python train.py --n_layer=8 --d_model=320 --n_experts=160 --experts_per_token=4 --d_expert=96 --d_shared_expert=0 --activation="swiglu" --moe_layers=[0, 1, 2, 3, 4, 5, 6, 7] --router_score="softmax" --normalize_top_k=true --routed_scale=1.0 --balance_loss=0.00137 --balance_bias=true --router_noise=0.05 --init_std_router=0.0289 --lr_router=0.000904 --vocab_size=16384 --norm="rmsnorm" --norm_eps=1e-07 --tie_embeddings="early" --optimizer="ademamix" --lr=0.000374 --beta1=0.9 --batch_tokens=131072 --seq_len=512 --train_tokens=877500000 --steps=6695 --dataset="wikipedia_en"
Below are experts of layer 4 (counted from 0) of a mixture-of-experts language model. Rows are named router (the router's row for the expert), gate (a neuron's input weights, with its number), up (a neuron's input weights, with its number), down (a neuron's output weights, with its number) and show model dimensions 160-199. Each number is 500 + 50 x the weight over its row's rms, rounded and kept within 0 to 999. Numbers have three digits each.
After each expert's rows: a language model's description of what the expert responds to. This comes from a sample of Wikipedia text that the model never trained on.

# expert 59
router:469525552493517520460534451446454620469527523479522536513410615535567473467512439536448434468513523424569598564494484514
gate0:490574568475494424547516535388415469539627491485461500648536448494479473479513432577395533505485440511506448523508540450
up0:495440488569410525587469460554547531473401490504452538471493512501533510589574488468559439545510530525575512463487443521
down0:517469496539490459493412440459545546498496517520444534500477424433489471500536609484490532517543517496637512491441462414
gate1:498302553534476553421482487477456501491560475417439411416422613436436546507420512513551479519535445490442484509538423650
up1:553372545486520393531559423531455457444454515543502480417521518494446570501431512410649518528451533501473504453538519613
down1:563437482513501505549580476428472438355571523468505527509500502514447513365403459420545606566544521555525479422545384470
gate2:394538512501436437562426492457533512504512419437412450473493576491539507521539534524578569485454504442482521504495537410
up2:423459587473405457472486496543419462523629527418562463502540465459417564488438484489626485464513480472513574443473507514
down2:458548533494514524494489549602566408552577495522446537432577438454416527471418506544547422473449519434473504368482430471
gate3:497520412455485416462544456572483507545585441500443486499566530503515502437514516552449559575606493505533481510536469467
up3:506545410517467426471545498548444455522535470471482514508539537492504526470546488539490542555553527523544471490515497461
down3:564492469451538436466530523512465473535398464547555509406468468497501476499453505489541519408451450547524512509515609547
gate4:420549589455533421466487508510511443430505496612562516438465482541443485524527495383573565504357471468528485486377532422
up4:552509433439444523566505569421538525494449545421394527475498505575545451518464515457551501573553586562498524552556487563
down4:555536572561447448522471581510586434513547546508516483542534529519454528515505573462464446640535466491522496563433441500
gate5:473416532549468485472451538547534541447375511364479551555522498535592581434473481422467564458414479468505534374441577618
up5:511507463488499524468615535538446514514435473516417431535470494537543402485565462541459533457543465547419477480512492504
down5:555507510460458551539522440511470518471447548447520548446530532448525618467555523549434436571385535467502457483489410501
gate6:503531499480518456599566482502529496484470491496489470400544559565548505466547510575405497502477517537416468370494536504
up6:426485467590478396551503452373452519526527440484360497498470591463461420422592479582448478519532434556507479444536500537
down6:467509471509535473532518544448480558459547481490516564446482543432536452503483506566466532509538513512584536463510494471
Table separators and chart entries

# expert 4
router:452468502512451562513535423400414440551475492411525477481498554516525451532508516477472479495605587580507608522546499425
gate0:387517505478490481518460380442488512583482542471574524523448530439452491493537489487569505574498537454613550530474526529
up0:477448521528472516490534510575453491457440537446548521453449569460430534570477491519436467482435501539481475512529535471
down0:511566500539563535539488503549581555578560520543529554464551537520451436439527532505520428463484556466455498523485495597
gate1:502497440545526506445432576519459488502417552521583485567529508453528434481512571448600445511518494479475450570397468413
up1:467543525454452436453603449478502492487587551517508517405467525467542545529447460488427536524432535569643557384485535533
down1:617458526467558575359377438446531514540451415428535487444464503613418550467520551504454416491521468544445486527489518473
gate2:431498481477466473513537503546520513426582569574509457524520480544466596533495412563455525398446487570507516527502447537
up2:506511501474543512508523525509489443565417476415519610471420573453573447501431586481520519603501503493410525505448551482
down2:529556418459488530569466567529409517472497529416463529529436569549417489597417526460530500471452525518484479487509310449
gate3:510553511499476486536506573484535476472515516479544522513506590603584545533419457517540479572535515577477519509485456437
up3:508500506424475518545488427521609470469497455487518511463479469480519625536586519552475592531483498441609496533483522532
down3:435437491479486495590535454484602509529431577585457476416490472476493452456464505518435516622512450448517499527506456589
gate4:453530482489513387441466475471425530540514527575560445558446466591465460531451507532473493461429496586524505472565519450
up4:513514505510512503469417413476460622538470532519466535466499518530512519508513520488514474574500434512546509533497540525
down4:501498469664529610445482596447480421418505439479478474473524595569516515538476464520518448469387427484524499541565496419
gate5:515488492484522533485405491485575575600473527561401482487544587475569485526528482501495514512438502495536525481475518537
up5:481483490464520520432453457494549576586506486596469507453543566453573443546567487478513498505387542530582548526446526517
down5:463480522593514416417486497534580500424495471629471483464438520515525516543499503565456446525504421465514563478491786540
gate6:415522401501544503515456459478534508532558540440522519451460525588480500397463514480560537493518508491636520469586522496
up6:468398487478498469476460504485488498494489597486560437551531581516506546488532531502483421456452533558522505440429529503
down6:443404525486453487408497510396467441587442573605438477505404495554513514485571492505451455519507563465577415543498555532
Parenthetical abbreviations, decimals

# expert 23
router:461398565448594536437507483457510553496506527494447480482541549453565469513476546391472479568458396458514500504425547493
gate0:448496588469461401497505447431522570571399466466598553562522422525528474520538550508375481553504436570493460505519414558
up0:573481419548520548494450514463542468493485524500374486428475539538448504528444489477585492508488445442434513556554539567
down0:436468459492527516537487484473573478498606555478415521512508457562464590500494469525441473487580526359516467528571456465
gate1:492473566455553422413433544519525488515489503510416559534582429520386527434488504440587479557457449509490555542458526482
up1:425504503515487479496469411456596536569599503514539495566522568551450561458545576536463552460518466516463408524478491545
down1:473500532563473529458503619531462533436486475469474511527582493496463518456575556402493553406496580521530418444502456518
gate2:507469550496490482497536507462487453542480515462484506531489452486528556453496516458460575514560518577533424479570547529
up2:559489516506561542489545457579572586408426525527474442667432496518444552491482556520466484525533472546456595534478494536
down2:468495442606511592539611522454544459473386571448537517511557542566428472566451443534548445506449483453506502474535454386
gate3:530503503532593522523544511534496544544478572451508414486476542499516500553517470482493567510419537456422527546488478520
up3:432428488405515499501435570526518434477478534597534528487485547552498450431537535438414523513459488499598421493539569566
down3:548518522413502482485515488629532587500421513505557517444458605534550559511508558472524547455443484603459480439568415411
gate4:477570334516650573489527332450559555549547457490496544386588512484587451496559480433540440564450491497472466459483556535
up4:552477512390467417551498619450460493478421535488499479536473523547408547459521516469504528471417467596535512574527439527
down4:491502488437512483622566502486568557610443533451536443456450451565465452467538612466506454507579499525494486497493376492
gate5:565550522529475552482507526548529525536492510553445594405501388504507557472506542506547542613593501386463553430480505409
up5:524566530513472522415470536506520494503466483487508476450542396468535468501595478530336477475588622552434476579504432462
down5:479454506549535567456570437432562473538498491592571470489526519502587508444527572476473522498475570460552554430554538485
gate6:455489599538512588492549498526480549557529472527415444597554536575533517469505551452513493446490526464540447535502409446
up6:548530552422568440471477540584497524569483504482472476483540471481530536431496499434576506553505467576544581530451566547
down6:466535577461635480538478469567550531528565538565471527449510444484568556461439514528498522465533580516456510502536531426
Word-initial fragments, line ends

# expert 29
router:538456459501561445519457480426553450486466552532526518532552490389566443454455464530499537555469516475525474468523546585
gate0:470505557511538573503424533478433478533510521548565493516496504534457449499482501563523516494529533527483387472487558517
up0:517542452494475437483570468497569533553487507509456513500482568502536580435457443436473521533517519441528557489507478479
down0:584503541534436466553541588565477504501498515405480445442606568460544579436565552467487454491563440469478479525463413557
gate1:548521466547453517531406595507460465454562391516443531499486430504472647521405468541507589466512587359555475464405427503
up1:502554420582487562467358525462519524559527435528539532494509467536422504476410452523578492465583535257509442412460423544
down1:469543503501495521475513502523442548501504478535503568417458427471435499561547460564469627474569526487442489485474499589
gate2:471536507493500508577467473524468530423465519519550468453483438450505465506479488511466504473471391556498522570494547475
up2:453498506514472442519448525496477488419491520458483447444493400497556504559536483502423504443444434504506484553549520460
down2:587567495420467545503502502421419444458580443636520460495603400553522524499518493497565548558547523500432552488501381518
gate3:458488560446476531496441364435510477510486468505501492447441531536567554623534584519551425534578506490508486470542449530
up3:601559530551559489522502585505553527470442455518431595451536453438411532460546435515484476497404446524543472531537519600
down3:506489525528473547453521397562567564596548460477530587445451626535489518514548508541553450445458563419462519524471529444
gate4:475597502521630460490500565526604471600490453472425457441565524444493562490454487456528479426524607522465541565504478590
up4:522531492577522425552544629532564475494517441523420455511520516462599550438475454479519552537427479487443529584500459575
down4:528556537487443500485509517449433485571554401500533511487525518491483576577513486537618495518440502434499555512467536499
gate5:468537542580478477493433559526501465449478440452551462482407551502396467538601491538493558423550563477503472516482501510
up5:551493467462487535528535509515451547513493574566436478499521452581592503415440436440471471610486427502507522475570553479
down5:585530468516517527556543492462667533540464575472548527484568527441501522517398478478509458572539476501507432467499382508
gate6:471584489513472535454635487399474444502459456506447592525539459394563485496493537599537458458528539604475515546494609486
up6:439483500458536506627409506505484458585427580464545561453486407458459471417492452540461447461447531564591509489488494496
down6:470428408505573490483522443435516545559477397436559491519486569532436464537454541514517487461485518445565413525529616434
Final date digits

# expert 0
router:486400468540548428545503508500521588509431523468492459506475511445390523519487446507461506550451558635524536484496540523
gate2:552535462512481455506485488523509558533553545523561511526519509480462544523470522537607521547493440497450473481457537632
up2:475508517449481591481445518494501495465516486492530510500578455504571407450521530479518477488533554535520541498523471481
down2:507461445473495509486548551543473522497433421492511526461500484438471470489476485558454533580496481492484575506529458467
gate3:579544477495479430486520619512466476513499463483471520482484485490540504499403516354552496602488446439556496486447483554
up3:463476527518546572503472394527497567507485523523514498529534483500477508451588474595422534454474559542440501469541542499
down3:474586485551416477415483512528537498478557555554525584525607483497461508478500609484567519551442566504476461438505440433
gate4:507468526416454497511496409403533518413498519552471485564463509428563521544513468464432483563613473466414498563597495518
up4:483478495449460473509465445455502503368471506489437485577464479451530522573546431462433456547619467474418508549587467483
down4:523446443551444449513509546508510542553544478532464494556568377514486449532452395510434491428545536467514580570526505547
gate5:494536478461492529511549544593504432534495456456524465567529520464462497467440466473511553560530493469504431483491475453
up5:427543413600588511484513598545499565567465546482532498458515511402483395500425449426474441603499564505526517445480513506
down5:570512493436594499423479471520574460599450493544533428466482399502534499493553505496530446470454446539493452546526600471
gate6:594484551556511600379462454519522522557523550551452489594504519564448522506458539543467546487420538447445536569481515450
up6:411506479509554484514478596451457422451474525475512533414446487514555534511537444407578517511545459518506437451550450560
down6:526507495449416439520494526519507618504481464419537467520439543448480465452478572474382496524493513482487494468544434425
gate7:546492504539449542512555421574524485493480463526540466509542542522459595620464457470459597490425495548499436478476472455
up7:523554498465557468533464548450465553469495539507477493504489402447582447424514508484532419538575450399425514558514519485
down7:586563530504505509450480509542547518461413461432555509484409516495523549468448575536409414492484507475487574544413472388
gate8:514496506573495490442437434493453532556398525523518516531467521432579437535549484452534514475581534567362508503481519449
up8:552484460476486489520445489569503527534539471541512468544579529509473458547439513542514445582443446483502484513509404515
down8:413494543577493582487509512482458510561467589529496488463541532507424541510557491496615457430458588576536678503417568567
Digits inside numbers

# expert 42
router:498478513539499549430529548450477470472557550541445463535551483560643522426459467612466525416451527520562513447500559492
gate0:533424556534452556444523460498501510545369422510586456549495488439494523527522601461536524495506447410539439501549512570
up0:608519529493529512451477531482441452586387470513528499532467459433546571491600505569587484436506340450464405460522478546
down0:520554539452388585467495517483489446490416531504487525535427407434530490546516537507538486522529476461453455524454561571
gate1:547494544562425524433485493511616499512548506636414388495524344494543427537538441509545510458521581496463476559583471470
up1:518465386383624536490548555534484472527512497502527579559470522492453551459501502471394400425451454447543415449445536518
down1:447404465504555511512548465493568497499535618577585540471547484468450370512523493545477553508547542546418512443409465511
gate2:541633510578560493458512523494481517423473457408443526579463563482472521450569422532442509478456570550487511507481386510
up2:483419549493510483518521487562495469514538464554591477412496431493588505603451535478525511502532423426542528510482521486
down2:565434513511520456470422540568476411466479561619485545506570492571512462529497581482579511500463557454516471577496413491
gate3:562496613456512496504550551467508463379490425530503442492586448617489547570546414580521538496545524555468421553621463559
up3:435524571548469543438486478501534561461510531560518571575471471455522476500527541441507558470449590534586529599437478412
down3:550333481421473482458506513552556398519569516526516583520532464502458518551506472480433447475541560446559477619516503488
gate4:494430411402488470475564568548472644560478493503467497449509663490505367510516450521460497483491488473530454506518493522
up4:522429405438492421477526450529494615498556493575429477435537614508561508596517438477439518458489531507540513500511484450
down4:612542482495511497523501473500530506527565385509373500440469534562605564565530532509545491520440444548545496483504604533
gate5:511508385523431469512466453421473514503528478499502418546497522420527487492568523528538564473453489512522454509458564556
up5:548413564477555552468479506544493467509440540597528542470406451570436498514460470495489462503532475542499514497500461469
down5:462461473483518569445550467455475572454485490379494448569569493563572465494464515536528590522591596470508493361523521500
gate6:479473482535457532474575488443414517608498549541418530508470500429528469438526575460455516476546508513521555500519512474
up6:523487533463484486457426487427460494506561524546485505560525523480558594447625525479451545480473442502507496500468449478
down6:496608500522489498447531434518557482427545472613530484512500477433519527540441434604529408502480535544555512494482633442
Word-initial capital pieces

# expert 34
router:557491529557495587478500493535470483465518553603427473454527465504548495448525526414575535542515473580562550502556550515
gate0:438465463437541505543425482533520461499509399522529496525558505595558445438449432485494527570479396521498614509578446546
up0:483493507557520533465503567534528517499499493423450440498516419532543487435471493521481521482383477490519517470440477396
down0:524483450540562480513428486432601520503528454502537514427470530496512506440512551404604556513568438508480551484481595578
gate1:445457540549546489557507649537487535506457566459540592477427488452595456540527539381490514383479619531433430515508582442
up1:376459439541491411548472551527509537605570494516477555498435467472573466584557531532462528414493496444530561544517471403
down1:505469536528500501435409492493485530558487549528550503513508470532581477531517668475497458520485388436505426474405466509
gate2:507364488476425475552479454536507505363556533569449418459470549573500553526636514513455589492483422562522544519503512486
up2:495480445474423475596541436526448502388511450433478426634467533515594507529505469494494520527537540606498576410523466545
down2:478539483574466465464507459553426408528469516522516468545452472538464541572450428585532486555537466528466562467414541527
gate3:527506500462486555497539522506449445475401547438520549559490467467535514508438507586570566533386550516481514445440505433
up3:510505532509458527407543503479561525471398523586527529549446529565461482561503542451543543437444614527481456522492488515
down3:501583570480564485431536561460507486552597505514449452489510396507484523578544472588526484473503591528463608493461619553
gate4:523476478530415425512454471526418543515436517548423446500536583544525463451469574456534491598578537493572490506469513524
up4:472472506491595573441627433411504438592502438546554548522524546405504567577529416558514509525612484484468477485447469523
down4:532419521447545422502535501471455534526475424379401421510566518508548446433515545474561464496491526606618503470517422356
gate5:418530521475505496572415562540501528493477494478427575457469433547450462440494489417513452399581496470486576543562555475
up5:559394504575472549449515521550522495526513439433453430434569627475471424512455503488497554507551507488525517511582472558
down5:555450469540491582521491520413558489442573480567562495513490515494473437559609542430454544515517448457517451528528524466
gate6:522477528500486493438541473475511510471528404513480524436518579460528463456512571573564477537448487516574441447478521550
up6:463537459556613474566533554565487453433474497533508547493451499467471514503478569422514456448475515538571478523511534558
down6:397631505298504459502608441473449467477535516564460507539445493457514479551549488488483489482478473517536480507515521548
Table pipes, mid-word pieces

# expert 61
router:480471525461487380613556470413499432522467492501581485573455564540472427505464429533399489444530584531448512542501569524
gate0:524465565400484499513574490569538569514466404451561507577519513584546471518536481522483467559505481605413510541482420481
up0:416473526486553512572552487555517444444536499531553502569529507600608506492475411478483557606494468562518520505557517453
down0:477484529530461529559503502515523554401516514465493541623521526516487490420487490478462580490466532528411534515522571542
gate1:498563537495451548607453538605483495494511520550556536435557435557510503433446565549450522535483481533453441445549590498
up1:418539498545479610476462442509504548374493497510472425529451447579472462496489473540459532445562519520544498516578491498
down1:461556480394563441538536511617430514437624563599492556500452404532492449468502399488460542528534404521515416529497473536
gate2:576530566409546500486564534515576576513409480432480473516501510443509529497383564402540519616435528578572522569389513489
up2:587527527421446467540466533553538519484452457412544538532508514408449534522428531453501496531508504600594509481505508488
down2:407459517468441576584564525453459420509507552573542638510401557517512524538547447475505500429504518507618505499431465495
gate3:479456489598477534499493515442634509520454485544509490566533512502536513502389483497498508438531506513507438469516630407
up3:509485422542519532521418490468474395542486570560581568563480495407422470526510598489489479494506447438555351531523634546
down3:577474371505504453419518542495507578542494492516556601511403425507512449406456527467517587513540459497544421437564473637
gate4:455514507439499521568417434481483557475383470582512478470512496548439469506524448555551480512445519530459388502457528471
up4:470461467531434544517479494432367506490458544418440472530572479442391434459620482561509476425446603471480518486502435541
down4:495452518495491461588570452390475494462542417470396496505428427543375495481512525550568488488493538543530556553462573574
gate5:409425562535507497568493493491363541510472519433489439532505377550433475495529452503518443472398525545461437548512533498
up5:463521451489478504454462477402526453621422567482493400493607560514476552409498510579511562559532513527451510532542444476
down5:564537557497518542488453422512546479534476501449528430406405426555439565521571513592539477468515494477453552577504524529
gate6:558511582485442538454559477553475484450584566463435413418606530506519507495518502544436454603549454587524423484554534531
up6:521541474560446462485530470499496457457534600465452416417519522561561470512514495556470512534501503548518469402533630456
down6:514452430545434450486563425454477510468624518524515529475433543517541529537475441436633513420481471586503497487459562497
Census and vote figures

# expert 44
router:401397453536477435567522504532430495532498453454437494480445443559515550461525578472425457483508536521552596519515503489
gate2:501482537503493472496557446468453538488452479512468385499505550506586481574600422571526515475490497503533495349534420433
up2:525525476620557515568570464441414464555469519532412527439476493533521477455536423592494511457494512463613528360498487413
down2:452502496395387596543515535474482506548524453461555472459519497421488520534437499531516541535566524521431460430507549607
gate3:469559485472594567513495472564449518442531396472514586472567517536469476500532552483482577495469494418462581480576440470
up3:491503540446534586473438498619425443456471424450525573463524502503447516479451549456497488511456496468474498485545553507
down3:467487481524429603342506458503569591419491538620536550538552479508459500519500513495478555469516517498446445510528771591
gate4:534530464511550496524473626520513503582443543514488495489428579453488372504445589522515520517429439486498557512416468512
up4:482542512565427547584547395444479539420562498478495574485529460470446450482472433493569385475548524386457555498495628550
down4:446635549492452414465386501572486548472549490478458466467532512545431470479555488545510521481489515520520585532452476542
gate5:520467522575548482587583384497516465578515424456482495535488506455464499495516459579448481497547451425530467462523382412
up5:496472478539521510446540638420490469540547529525512527551499513517484448444423564507544505396415481432507562483548483564
down5:550475488563551453574517495467458461559495469512476530529524376535471480530494435445504463585500494457543543530492430451
gate6:536596498525501572532528413550417483485545536593422551456489496542615504487588557415456516551413544470444514505475552391
up6:486563553512484591502522487464414487431588496475532573564489516522437487505427606443595458501484594414506529529434505591
down6:441571515501479526398496396508559456471499464587471522464528465391513534582510435472506485553528515466481543516527850504
gate7:469438487526443546463414561458470367549534465487470559537481411462296489582465400538437445491521494610439437500469564532
up7:435437457517512475463451530480420415446469483509577582497474504486368575652479473612447441434431525562481475471434541472
down7:511510472521402506522538396478527485499564462546431494506456406519448534458559622503486471565553567525464494537487722495
gate8:556419562490429501471502504544502477482489512387528506412529565468433487416401536507465523477471562520504494510503593455
up8:467377514512540518467509509527459553535552481539491489570472443595527520466540504520578513480494577529426512517447429525
down8:518473415464527656420468531521606585512437541549405468507509603493454488526565515503580554451491451529524530417504564530
Word-final plural endings

# expert 50
router:541515552488432473416454528470509451604496556518432524495491487541568478515495480443499477557516543414464508561542518488
gate0:547490561457480450542504533498481559360533553488442513556561467540461454488516489528463553450559514536481447574493499474
up0:584478479677619495581531574490507464618475411553535406471461537481507517489486528455506513487552514483415526448486443493
down0:542432560555487567512515492529546611547373464450552455440580609527509600440489593497392490469493497545484567583459457465
gate1:535519497495561583467445537558453426517514399510458501458559442495481470502490408458477581425461522445489476519561471508
up1:412514567412541451550537409482458502469447538533640578512532519507458562445533527521478453554441515547531544473454507475
down1:506483397504527525397501536522522515570445549578514495430500556461470464484494541589486394507480500459518508559535373450
gate2:416502508438515507537528535456466496482452447571514501502530581494427485406499469513557509462581485394498452554497524475
up2:503504482369541457497471509488509450497463519543541542474594536450448538436546517514567547558496543399505470517500582466
down2:498500477475574511503462466485489341473475472550555520514504575480434572497559533505496511481421539458459519488431415443
gate3:533494527405535540516508476545512581495469480520534536508577552514480542522391446547492412507479516571571534604506470570
up3:470421548566456418476499583452509392500482486488451462341467522488513456512497451459505479499628453426441497459501504423
down3:517448494511564495518487440461522527497465463587461571491441511626525468495477562405519537480576484438433482453524471499
gate4:475515458464486468542505427469499490552461431513454573536554494490502550494524449524441493542541490523452445415499458514
up4:486499466478474460499527516532386576505477505441474555507494527527580552637488483465375444536520481539453442516547400618
down4:474511560473389432538410444510493516515557551545449547468514506564558507537529470485542512466543539480531453550562541475
gate5:564469509561466520598523552593525421370433515417476407515396524553508481563531506469362556495514533535471563457523521439
up5:484554551520529523493529525469498418570621555406480446454496506469419559587506471468518578460448534461520431506484366493
down5:459480507432487445443558592486470407579448504432450432471604507462559632521522439438544620417573548493502510440426491485
gate6:429588518458590448499475490466478481513515472457548508426481543531432553451521397476543476515475516538430453498431345585
up6:439323497495412460387478472542499445515504431476441444459487547461427506448444521557488478428476406465603481515514506612
down6:498553456527454504523515516457434448427481479403528437559504624442562447434475541438470520427486526481552547431522449504
Infobox colons, mid-word pieces

# expert 37
router:378552503495517415504503570551451411432446496485519511503497495496465537479486546556391496519503597504482524549521451567
gate0:426563442541482520510510504432469508502508441559433501452508486516495395594411426541508526569459574389515469515494577364
up0:485570424474525480489480551489507491509525509647500646401502484563563469592458423600428458572574536450451539530477542453
down0:359514479612413423528469553457541478528491487587498544450470454478574508485583524503506463480521532497635532433473594545
gate1:419571476492495534507442491601478456438488534526480522487336503533410526524510504526492408510447531520415396539584530467
up1:506535529471445504442577507525408430452539425474471522480528492539470504565491498502512513636473431443461498502594543563
down1:494485454512553506534489455428516547455463489366453476545541485467526529595512446512486539469541521503415557525496469421
gate2:483536516552579454481509553469495473493471514476558531494542497467516567539488424566431498527480460516555531409521479491
up2:495506443442509513424545419438494453544556520503526433558502444502544484544538507576503502523485453479487502474538544502
down2:488518488592551668499531455551432521537559506348509447537506463555544507503544464570473541491443409473489481524496440411
gate3:454525511459459513454508487600538448481422538508530468485524589628466545451529502516441445595452459495565534584558467540
up3:481529372516529477495432561481482527462589396536499486486556439425480524522430499550648513509482543440452420555493552465
down3:469473453481469489561555489489520528576553496430410463529580484515508474495547540444487490446458441447550511509562482446
gate4:451508459474442528517528518452446498549489463577583535545361543532489579486500484482601433510547466512575497534472480504
up4:504457540487527492439412512506541552494489543453493400422545474468532431464441471529484504561473537465438482497555462485
down4:473543564534546526538446436502558552488540564518499495463463510414458497551588518433497482389473620488581501517539480519
gate5:596464517476456465561469451541526497592492527480488480526533470306514537447518483519494481451547462527468519445425566474
up5:505477495452459529484420477498539432531454513460468527470489565500482437418596471489513503469499568545406445550464505459
down5:520450483545474474475390506569526377455467446481488544413450518456575420528532469399458420382419478563493488465438576464
gate6:543501519572509506548429505488482543577519483542509535546558486569443426531475502549411584512455530498370406532624431486
up6:461441494476514480409557474533448526486541458570524557469518499490528535463419466440464517598513521531520556540493537494
down6:504479476561522534576493438544476409477511445479544471480604520456529517498480471469465492504438346491481532551485258634
Material and physical nouns

# expert 1
router:420509464435593530537550502406568519536472493452516477449514536559540434520543579434528548485543479577467577531537483531
gate0:529516491462574492493576456497543508533494475578517634497524503556583396531578454411407581474404549475444508444419512521
up0:533531510487427530507459533515430511412472533453550418545411523498449606498496556566558463590574373516460560626535538481
down0:491524490432548585564464548628462510505428506554498486472450524512531484441534434458418541405533553489495418460532489482
gate1:513454489487473462358542447510408528465498571553550423591506514407538486518444493519544453457454485532422556468488458491
up1:465526491515517412438506600505398529485496553552531488644453456464615495461450535515557476456388447498428532528512478514
down1:387561480427450428460489472485547487548512528436468447537520444548449518500540503481576553444461400459453500526503565496
gate2:559429585536484583542491358529593458454502577503540486543455482505528545496499532511525500555567503520433460507454472503
up2:423438532499459513593558422467547532488546503504484534478396453510531626498543539499564487482575449565498496615476457478
down2:508460446392485506497553508512562446488571509491466449490507532511537503471472454483596503397546466539554407504462620502
gate3:486510530533499547530513477516557517379529460448616554514485586453399503452506487416492524525461543500454396435415455548
up3:426499473446537590594470509473551541440498541439495527522571450448476536528483553407507560543505515607526462540478452436
down3:551516525556484550501480477414490499429473495593536461472530541620465478474516446561518415536555449428406453536477573482
gate4:477429457537452402468477434497511528543518549538493446557378510586467483504593464529488542462556545487510495448376499501
up4:488589494471553631537569533552509462537511486494522581465653574414561474445418546556539454526428460535465512596589515400
down4:518604519530495512541532504541545482414416495451488496523417535480459510499472557442434458533489524407507531439478491547
gate5:512484546515524430423424551522501560535444383595469535584507417501512430504493528457453472467477509518478412555482448555
up5:447485473466488506534627499450483379423552598426543435467420595426508560449535509497536490537570419562451537506458518442
down5:493489513488455444480561464605499496452473554531481624497436466556577502538464511512488483486547522514397457554413489525
gate6:459465590508528551440469529495418526502552512606380474542520411453481534518462467493566404458543482519558427454506506434
up6:533516403456510454551596450506576484486524539424632511495520575489537438494528554471442551563374497563468581483495480489
down6:474530512447518468462576508504519535512526539561566501575384478445510562511449381551486517445470485452510500446538583547
Sentence-ending punctuation

# expert 20
router:459398426530509562478549478446525518550414558536438446502632483457589547598556494476503537472524500543527469573544567529
gate2:631606526495505465482553434448507420529476522547486513567539529505541500478542473539460542484481501429506524571533497513
up2:484523448540555493507548525472483584501504513560404420477531517438480470502548469463566454473546453477490488598500520536
down2:466482493536519493454532496517467544559477487520462519575502395471488413542519493508446506483445480456476448501551553499
gate3:520532526525376521515454557536571441489453506529495513469516548452385360413545498412508481484471530502590456472454589524
up3:450394469467591506489600467459476568516563539542482480484489530552535610578489444578452515480508501545485578466542434454
down3:597620473514544475542408452526540486534480439547436501488453503501455523492548534513547553458469419591336470491493501526
gate4:493412409521450460370496527515530458508515494519428534494482614537538541515474406544486494502477525566446509463505529418
up4:540488485548552571533545536476516478449558465602479487582506494509376495554543429556484571508572500462479478547493490383
down4:558490615470554467508446582550514443575488435478518543529541458465502492378424479474451489519526391547447473511520492436
gate5:464495492458484488590551559602453442520514531463539500436487506489522322543575489497463500523496475472481453467430496496
up5:526516499515456521484450500399423453513495436552430452505549469431492597454514549406555566520504455493504531551548521501
down5:491511554477424466523518549517569579464478494421528483463472487565458554534550547535558482490453501426556487530554459466
gate6:481508526490424457453560467483533384489403400471470549497561627495478402476415470386508549501524543486499519539486479536
up6:539483492494546472451503489508507458445509486470480461508462570512534412574405399449549578494494412514479424524461544537
down6:450542517405507494489512514405454479501507460477609441477459561493483463486425420510467455603519386494541467442516502472
gate7:527503521497463465447519525498496517424499473472568649540471531522412445499476490518466507499464523429494510439573520645
up7:426458396507508548519566453443461550541447516548469418478581512419489566594534457481535495493424491537556455507532516503
down7:533421533427451444429495488434606499472476520530528499481463505472480587480448535570484449468493505482526590546464582510
gate8:522556543513424502466555555500470525543478438496416531470549447479476508485521459545573459573512427401459477579561472484
up8:479446514474513481539496458578542652486503629613575430497464484473532526548551540512487491459496555587499513513425463579
down8:433442470475476489553477490489491576480502517482483494486560488488515515440470524374539537474421497493533460523532681496
Sentence ends, decimal digits